Experts of a small language model: 12 layers.
Below are experts of layer 4 (counted from 0) of a mixture-of-experts language model. Rows are named router (the router's row for the expert), gate (a neuron's input weights, with its number), up (a neuron's input weights, with its number) and show model dimensions 0-159. Each number is 50 + 15 x the weight over its row's rms, rounded and kept within 0 to 99.
After each expert's rows: "comes after" lists some tokens at least twice as common just before its tokens as in all text. This comes from a sample of Wikipedia text that the model never trained on. Tokens count by the router's weight.

# expert 1
router:53 53 50 39 46 79 55 51 75 38 49 41 53 62 57 75 69 50 63 80 48 46 49 44 26 39 43 55 66 59 57 63 60 32 53 63 49 68 63 70 56 61 40 51 58 52 68 26 29 51 41 35 35 49 61 58 35 44 40 43 52 89 42 64 60 51 54 38 45 17 41 48 58 47 36 50 37 32 61 58 52 69 55 55 67 29 58 19 65 43 53 62 62 32 35 59 61 37 51 45 53 59 38 83 46 20 11 17 50 58 56 00 21 61 62 46 59 65 40 64 58 47 44 46 40 28 25 36 42 24 69 43 69 54 48 54 68 74 44 34 43 41 61 47 49 48 77 35 43 40 57 73 70 61 57 27 58 32 73 79
gate0:51 64 62 76 63 53 53 41 68 75 68 43 63 50 45 60 48 54 46 43 51 52 33 69 29 71 41 45 70 37 59 55 56 65 63 50 47 65 41 60 39 35 38 53 51 56 19 51 54 78 55 44 43 62 44 59 48 70 57 18 39 45 68 57 39 45 40 78 50 66 43 42 39 43 33 54 59 41 55 33 52 69 59 62 51 45 70 42 60 60 66 59 99 53 25 17 67 42 32 28 55 71 21 55 56 63 38 34 36 62 42 51 35 37 53 37 48 65 43 21 43 68 58 61 45 69 29 55 54 46 79 32 65 20 68 60 41 58 42 61 45 62 56 60 51 37 58 37 79 78 55 68 76 61 43 18 24 57 19 43
up0:75 75 64 19 59 73 34 55 20 30 29 24 42 24 28 37 51 49 49 62 80 40 61 59 35 31 63 68 46 82 44 34 50 67 36 39 47 32 64 73 46 45 55 47 44 47 53 70 46 48 53 62 36 31 73 46 56 49 24 62 68 47 22 37 67 44 30 29 59 37 42 56 62 55 66 78 35 30 75 46 50 41 29 52 11 58 41 40 66 49 47 41 63 49 20 33 52 51 30 54 47 48 23 46 66 69 40 71 54 45 41 43 57 44 35 85 46 47 61 72 25 47 37 52 40 57 55 61 48 28 69 26 38 59 56 42 61 48 40 36 53 40 64 36 62 49 33 46 61 42 69 39 28 47 46 57 18 55 61 59
comes after: "-", " |", "|", "|---|---", " •", " c"

# expert 26
router:34 40 46 58 42 79 50 27 41 67 60 77 43 39 62 51 61 49 45 66 58 66 29 65 50 44 44 54 58 62 33 56 35 38 44 51 38 43 46 52 41 57 66 40 44 49 42 47 35 69 67 58 16 57 73 36 47 28 49 30 61 58 43 60 47 52 55 79 56 47 36 46 55 30 32 67 62 33 39 67 55 37 52 86 44 32 51 37 74 32 66 38 50 28 34 57 70 11 66 81 27 64 55 75 35 37 39 31 48 56 86 44 43 51 19 51 30 60 57 68 66 32 42 28 49 49 28 57 47 50 70 52 68 15 45 35 42 84 36 53 52 58 62 56 42 34 43 44 78 39 73 77 57 59 36 50 70 52 70 33
gate0:50 70 60 42 32 24 57 58 45 70 38 69 39 35 52 52 39 87 40 39 36 28 61 38 44 62 39 47 51 42 55 65 43 47 64 51 40 60 65 89 25 59 60 41 41 54 65 04 64 38 43 60 28 55 42 36 72 38 93 56 38 36 37 46 46 57 55 75 59 48 47 46 54 61 42 43 49 65 82 40 37 21 92 37 68 33 42 55 76 58 60 53 47 54 53 26 39 28 44 33 67 65 57 67 18 53 60 55 45 52 57 47 46 40 79 51 47 48 29 36 74 54 59 56 51 55 42 64 42 41 35 65 39 79 31 41 49 47 26 60 51 36 42 42 58 60 65 49 36 44 68 57 49 38 27 36 29 55 37 81
up0:57 51 87 47 11 60 51 46 24 91 64 47 33 36 41 43 72 79 54 41 39 39 54 45 68 36 38 36 53 46 42 77 50 31 73 49 44 61 31 52 27 70 79 45 21 50 53 14 56 50 42 65 48 53 53 45 49 63 70 52 49 37 34 46 51 59 60 66 54 67 59 39 64 72 25 63 49 35 64 31 59 38 38 53 68 08 62 40 69 50 51 34 28 77 61 52 54 39 29 60 30 77 60 68 33 70 46 45 34 52 43 42 61 42 26 60 67 47 19 36 72 66 61 29 52 52 44 64 50 53 54 46 25 63 30 43 40 42 33 72 50 53 47 33 44 45 69 39 53 51 55 34 45 23 50 65 49 56 59 59
comes after: "3", "2", "5", "8", "6", "4"

# expert 25
router:35 42 68 64 72 55 74 70 57 38 53 39 55 44 47 59 61 38 17 59 45 55 26 48 35 31 66 64 61 39 58 94 66 10 51 70 29 51 48 63 29 67 53 41 50 58 42 41 57 58 48 47 37 49 59 52 08 58 21 33 61 64 47 53 51 50 67 46 58 58 38 71 38 33 24 47 25 63 45 65 48 32 46 66 50 59 54 58 43 05 67 30 31 42 33 59 70 52 55 51 56 67 56 63 52 45 28 23 57 83 57 33 75 54 20 40 41 54 32 49 59 32 29 53 34 34 44 47 40 46 28 37 62 53 63 50 55 53 63 46 60 37 49 41 38 67 25 30 49 15 59 62 46 51 30 47 48 51 54 22
gate0:42 35 54 62 38 59 35 50 41 61 29 51 46 35 60 43 49 83 54 42 49 55 63 53 71 72 24 44 46 20 45 51 29 74 09 43 44 53 59 41 62 59 71 56 54 62 59 42 42 42 83 44 31 21 45 63 61 57 85 42 55 34 53 66 48 41 52 71 53 30 30 45 37 49 07 69 51 50 62 37 58 59 67 34 47 58 57 79 48 90 73 44 36 49 60 53 47 54 66 26 46 60 48 42 40 30 49 71 56 62 31 60 36 48 70 58 38 89 34 63 45 61 62 51 69 48 41 29 86 50 46 50 39 20 50 58 56 70 69 50 52 33 38 23 49 39 31 50 50 59 17 51 48 49 50 42 61 58 35 43
up0:75 66 43 59 33 51 55 50 51 48 62 71 28 69 64 49 68 26 45 48 44 24 46 41 51 41 72 63 60 75 51 37 65 41 66 51 57 54 65 74 52 29 57 61 45 14 59 47 40 19 13 34 46 96 49 43 76 44 36 69 38 43 44 19 45 67 43 36 64 61 90 46 49 60 78 45 68 41 48 63 45 51 57 43 39 39 64 54 58 42 17 59 83 34 55 33 42 48 35 47 64 35 62 41 42 65 62 38 52 23 64 56 45 45 54 29 42 54 55 42 66 47 43 36 47 70 54 78 23 32 64 27 57 74 31 32 46 27 31 39 50 74 54 50 52 37 67 54 46 63 50 38 40 64 37 61 31 44 51 63
comes after: "\n", " ", " 0", ")", " 1", "%"

# expert 31
router:29 57 40 54 54 82 56 57 54 43 55 50 26 48 67 51 77 56 33 65 48 49 41 45 39 41 54 59 48 44 36 74 22 49 24 47 65 56 45 65 47 56 40 68 50 53 67 50 36 60 58 45 40 48 64 74 21 37 37 37 73 63 50 76 69 65 66 69 43 63 45 39 60 51 42 54 39 33 59 48 50 53 47 56 88 30 46 35 80 32 75 16 39 44 16 34 58 43 47 77 36 60 54 99 52 71 42 66 52 59 59 15 55 45 20 57 43 66 50 40 63 28 68 28 38 65 59 50 52 52 64 51 86 58 52 37 70 58 48 52 52 61 81 49 25 62 73 33 46 45 65 63 57 58 55 54 63 36 42 69
gate0:43 73 92 39 52 50 44 74 33 40 61 66 55 36 38 47 47 46 44 42 43 46 48 74 67 22 38 70 47 28 35 55 35 64 62 82 74 50 63 47 11 29 64 35 41 46 46 44 20 65 38 62 48 77 63 36 72 64 68 71 41 68 74 60 79 33 40 65 48 60 45 40 73 36 45 44 64 52 66 62 59 24 48 50 22 57 62 23 37 59 53 51 63 48 51 44 35 27 60 50 59 50 64 53 76 56 28 42 48 58 78 50 53 73 73 74 65 61 53 42 35 50 50 72 28 62 27 36 67 41 46 40 42 58 53 65 31 19 52 30 38 61 47 60 51 42 57 58 61 51 29 55 59 26 45 49 38 78 45 41
up0:58 43 29 72 56 47 54 45 61 36 63 45 48 63 61 40 31 54 37 46 54 32 71 72 22 34 47 27 54 30 92 74 22 42 35 50 78 53 45 51 39 48 74 56 56 70 16 56 66 30 35 33 51 22 65 32 52 40 43 57 36 57 48 45 67 54 72 42 31 71 21 32 39 46 49 42 61 54 86 53 64 61 32 44 45 66 39 38 55 54 44 64 70 51 51 36 35 74 67 69 29 48 69 47 45 41 42 45 61 68 45 33 59 40 58 39 29 53 51 52 35 55 63 35 21 55 71 53 28 43 74 62 67 68 35 50 29 43 62 56 50 39 11 57 40 41 28 51 48 53 62 49 50 34 59 73 55 70 18 30
comes after: " |", "|", ";", ":", " 199", " 200"

# expert 14
router:24 44 44 26 70 83 49 30 59 24 50 66 23 46 67 61 32 47 46 52 57 35 29 50 65 37 66 53 52 36 44 60 50 40 25 46 29 45 44 58 56 69 41 73 53 54 54 30 58 62 85 62 28 40 73 53 29 25 53 83 59 67 53 68 75 37 59 82 63 42 48 73 54 40 47 85 32 49 49 47 75 66 43 49 59 47 40 49 71 55 66 50 47 46 34 58 48 39 56 66 54 69 74 50 41 46 43 22 44 60 57 54 40 22 46 48 59 42 56 37 61 19 47 34 31 25 35 53 50 47 44 58 61 51 83 28 59 40 38 15 63 52 58 54 40 52 73 33 45 31 41 46 80 60 57 49 47 51 38 16
gate0:14 43 48 43 83 58 49 59 66 65 56 33 32 38 70 82 62 34 50 47 71 59 40 51 73 60 54 58 65 61 10 50 57 44 59 55 55 01 62 61 57 38 42 64 34 66 45 29 40 58 67 40 38 44 70 40 51 24 72 53 45 64 39 46 39 48 70 58 46 61 64 60 43 61 50 38 70 43 59 35 56 49 54 44 53 59 53 50 52 47 58 12 76 61 56 44 66 46 69 56 48 49 60 33 36 95 24 48 54 29 40 68 37 54 45 40 29 10 42 58 50 55 65 53 60 34 71 45 67 53 41 39 18 47 17 44 53 57 50 44 65 55 48 64 47 65 54 47 51 37 31 86 45 50 75 58 38 71 45 29
up0:81 44 40 58 51 52 59 39 52 62 67 47 32 43 53 26 42 54 75 36 65 29 49 60 39 81 48 44 50 60 21 50 48 17 46 57 54 78 69 51 44 55 70 47 28 38 41 55 49 41 40 68 69 46 29 40 66 63 62 35 75 63 70 61 55 26 64 65 62 65 38 62 66 40 44 59 58 43 42 48 08 46 37 50 65 54 57 46 39 40 46 64 38 22 59 75 59 39 64 68 29 48 72 21 58 42 50 79 20 41 36 69 40 81 63 24 60 62 67 48 65 50 53 66 31 29 46 77 47 42 51 40 38 45 48 31 56 87 42 54 34 46 83 28 31 71 27 53 55 36 51 58 51 44 43 48 60 49 45 67
comes after: " the", " The", " United", " a", "The", " w"

# expert 0
router:54 42 47 29 62 48 72 45 43 23 54 76 68 61 41 79 42 63 53 81 65 62 43 55 22 18 67 56 52 36 26 49 49 40 47 56 31 80 68 55 15 55 50 71 49 61 58 62 68 52 63 35 41 50 66 74 45 37 48 28 65 72 47 66 53 61 64 55 49 43 40 41 79 53 40 55 45 24 68 66 75 30 49 43 63 35 37 59 27 27 55 45 42 56 35 39 63 58 56 63 28 46 45 56 32 50 48 35 63 64 73 47 44 46 02 54 21 67 41 60 71 47 49 39 37 47 43 49 34 63 59 41 58 34 23 55 57 26 50 26 24 52 86 55 52 61 56 39 55 43 50 44 54 67 31 65 53 48 82 46
gate0:75 57 51 55 39 59 40 61 24 76 50 31 66 74 29 39 65 75 60 39 48 46 44 59 29 35 58 49 36 55 62 33 21 33 40 46 54 30 55 63 41 33 23 42 73 55 59 61 64 62 53 09 61 60 86 46 83 39 42 44 40 60 33 28 41 59 34 51 60 45 51 57 61 44 52 48 21 41 35 40 46 52 52 43 81 28 25 27 38 65 46 42 51 50 56 51 50 54 49 48 69 58 58 09 42 20 30 87 59 38 59 34 53 60 44 60 48 72 30 49 75 36 52 59 22 51 43 62 48 40 47 44 63 67 35 48 60 59 28 70 56 46 39 18 49 71 39 46 55 58 38 55 42 56 52 70 48 54 16 38
up0:41 47 49 39 33 58 40 54 60 45 55 45 57 23 72 45 31 57 45 74 41 34 37 47 45 28 55 39 57 54 33 53 36 40 32 47 50 59 48 46 57 56 57 68 48 48 29 25 24 69 59 75 52 63 18 89 44 63 41 37 32 36 48 73 29 40 47 35 23 74 56 52 57 44 56 55 56 57 48 39 74 65 54 34 48 49 46 66 72 36 71 50 92 49 47 34 22 44 39 34 34 43 46 53 60 77 49 33 56 67 78 40 23 57 46 63 31 35 47 60 36 46 49 48 88 45 38 72 36 61 56 57 23 48 38 52 46 24 72 58 13 68 48 61 53 83 61 66 55 77 46 25 48 50 68 52 50 35 23 41
comes after: "\n", "s", "ed", "ation", "es", "ing"

# expert 19
router:41 37 35 53 68 68 71 56 64 52 43 45 56 31 54 54 46 47 49 37 67 59 32 56 48 29 35 71 66 37 42 66 16 33 29 57 70 59 38 50 31 59 38 72 47 72 67 55 37 48 49 21 53 44 56 52 40 52 34 46 63 59 56 67 37 53 68 48 65 58 38 48 72 59 14 44 39 43 68 82 47 25 58 68 74 36 54 46 34 58 56 17 52 50 34 47 76 27 62 72 56 64 53 64 43 27 44 54 46 61 57 50 28 40 38 30 39 56 16 74 75 33 40 20 47 50 56 46 30 29 51 45 58 79 67 43 65 52 51 23 38 40 57 78 32 40 78 59 84 53 49 66 60 54 47 36 51 48 45 12
gate0:63 32 36 73 61 52 61 37 49 61 58 35 70 25 56 30 48 22 66 52 89 32 53 65 34 37 33 56 30 39 63 69 79 65 40 24 38 55 64 16 73 37 43 55 71 55 31 33 65 68 65 35 54 42 52 39 31 41 46 23 49 41 55 87 50 68 52 67 55 57 45 75 53 48 12 33 72 70 61 51 46 64 55 30 73 38 44 60 51 67 54 48 50 32 46 56 45 39 51 44 77 43 40 46 65 32 65 60 48 55 35 64 62 39 36 47 40 57 43 87 67 59 33 27 48 59 70 58 44 58 49 61 68 38 37 36 54 65 84 54 34 31 56 61 27 27 32 70 55 63 63 47 66 55 54 41 61 55 58 53
up0:72 59 50 36 53 51 58 65 50 35 60 48 40 23 60 56 48 37 39 54 66 37 66 52 49 68 88 35 40 63 30 51 19 38 28 35 38 49 19 62 43 58 55 86 37 49 50 24 31 08 43 47 39 67 62 60 54 44 44 41 55 47 70 55 51 54 32 50 48 62 65 52 71 31 29 44 60 55 61 42 35 52 23 84 66 81 28 40 68 51 50 75 39 66 73 34 51 63 65 56 43 29 52 46 42 48 64 33 40 46 29 61 56 22 71 29 42 80 49 36 61 52 61 62 86 36 49 42 37 44 51 41 19 39 49 31 64 58 48 40 57 70 70 26 34 66 58 39 39 50 50 59 42 19 42 61 49 34 67 45
comes after: " S", " B", " s", " T", " H", " Sp"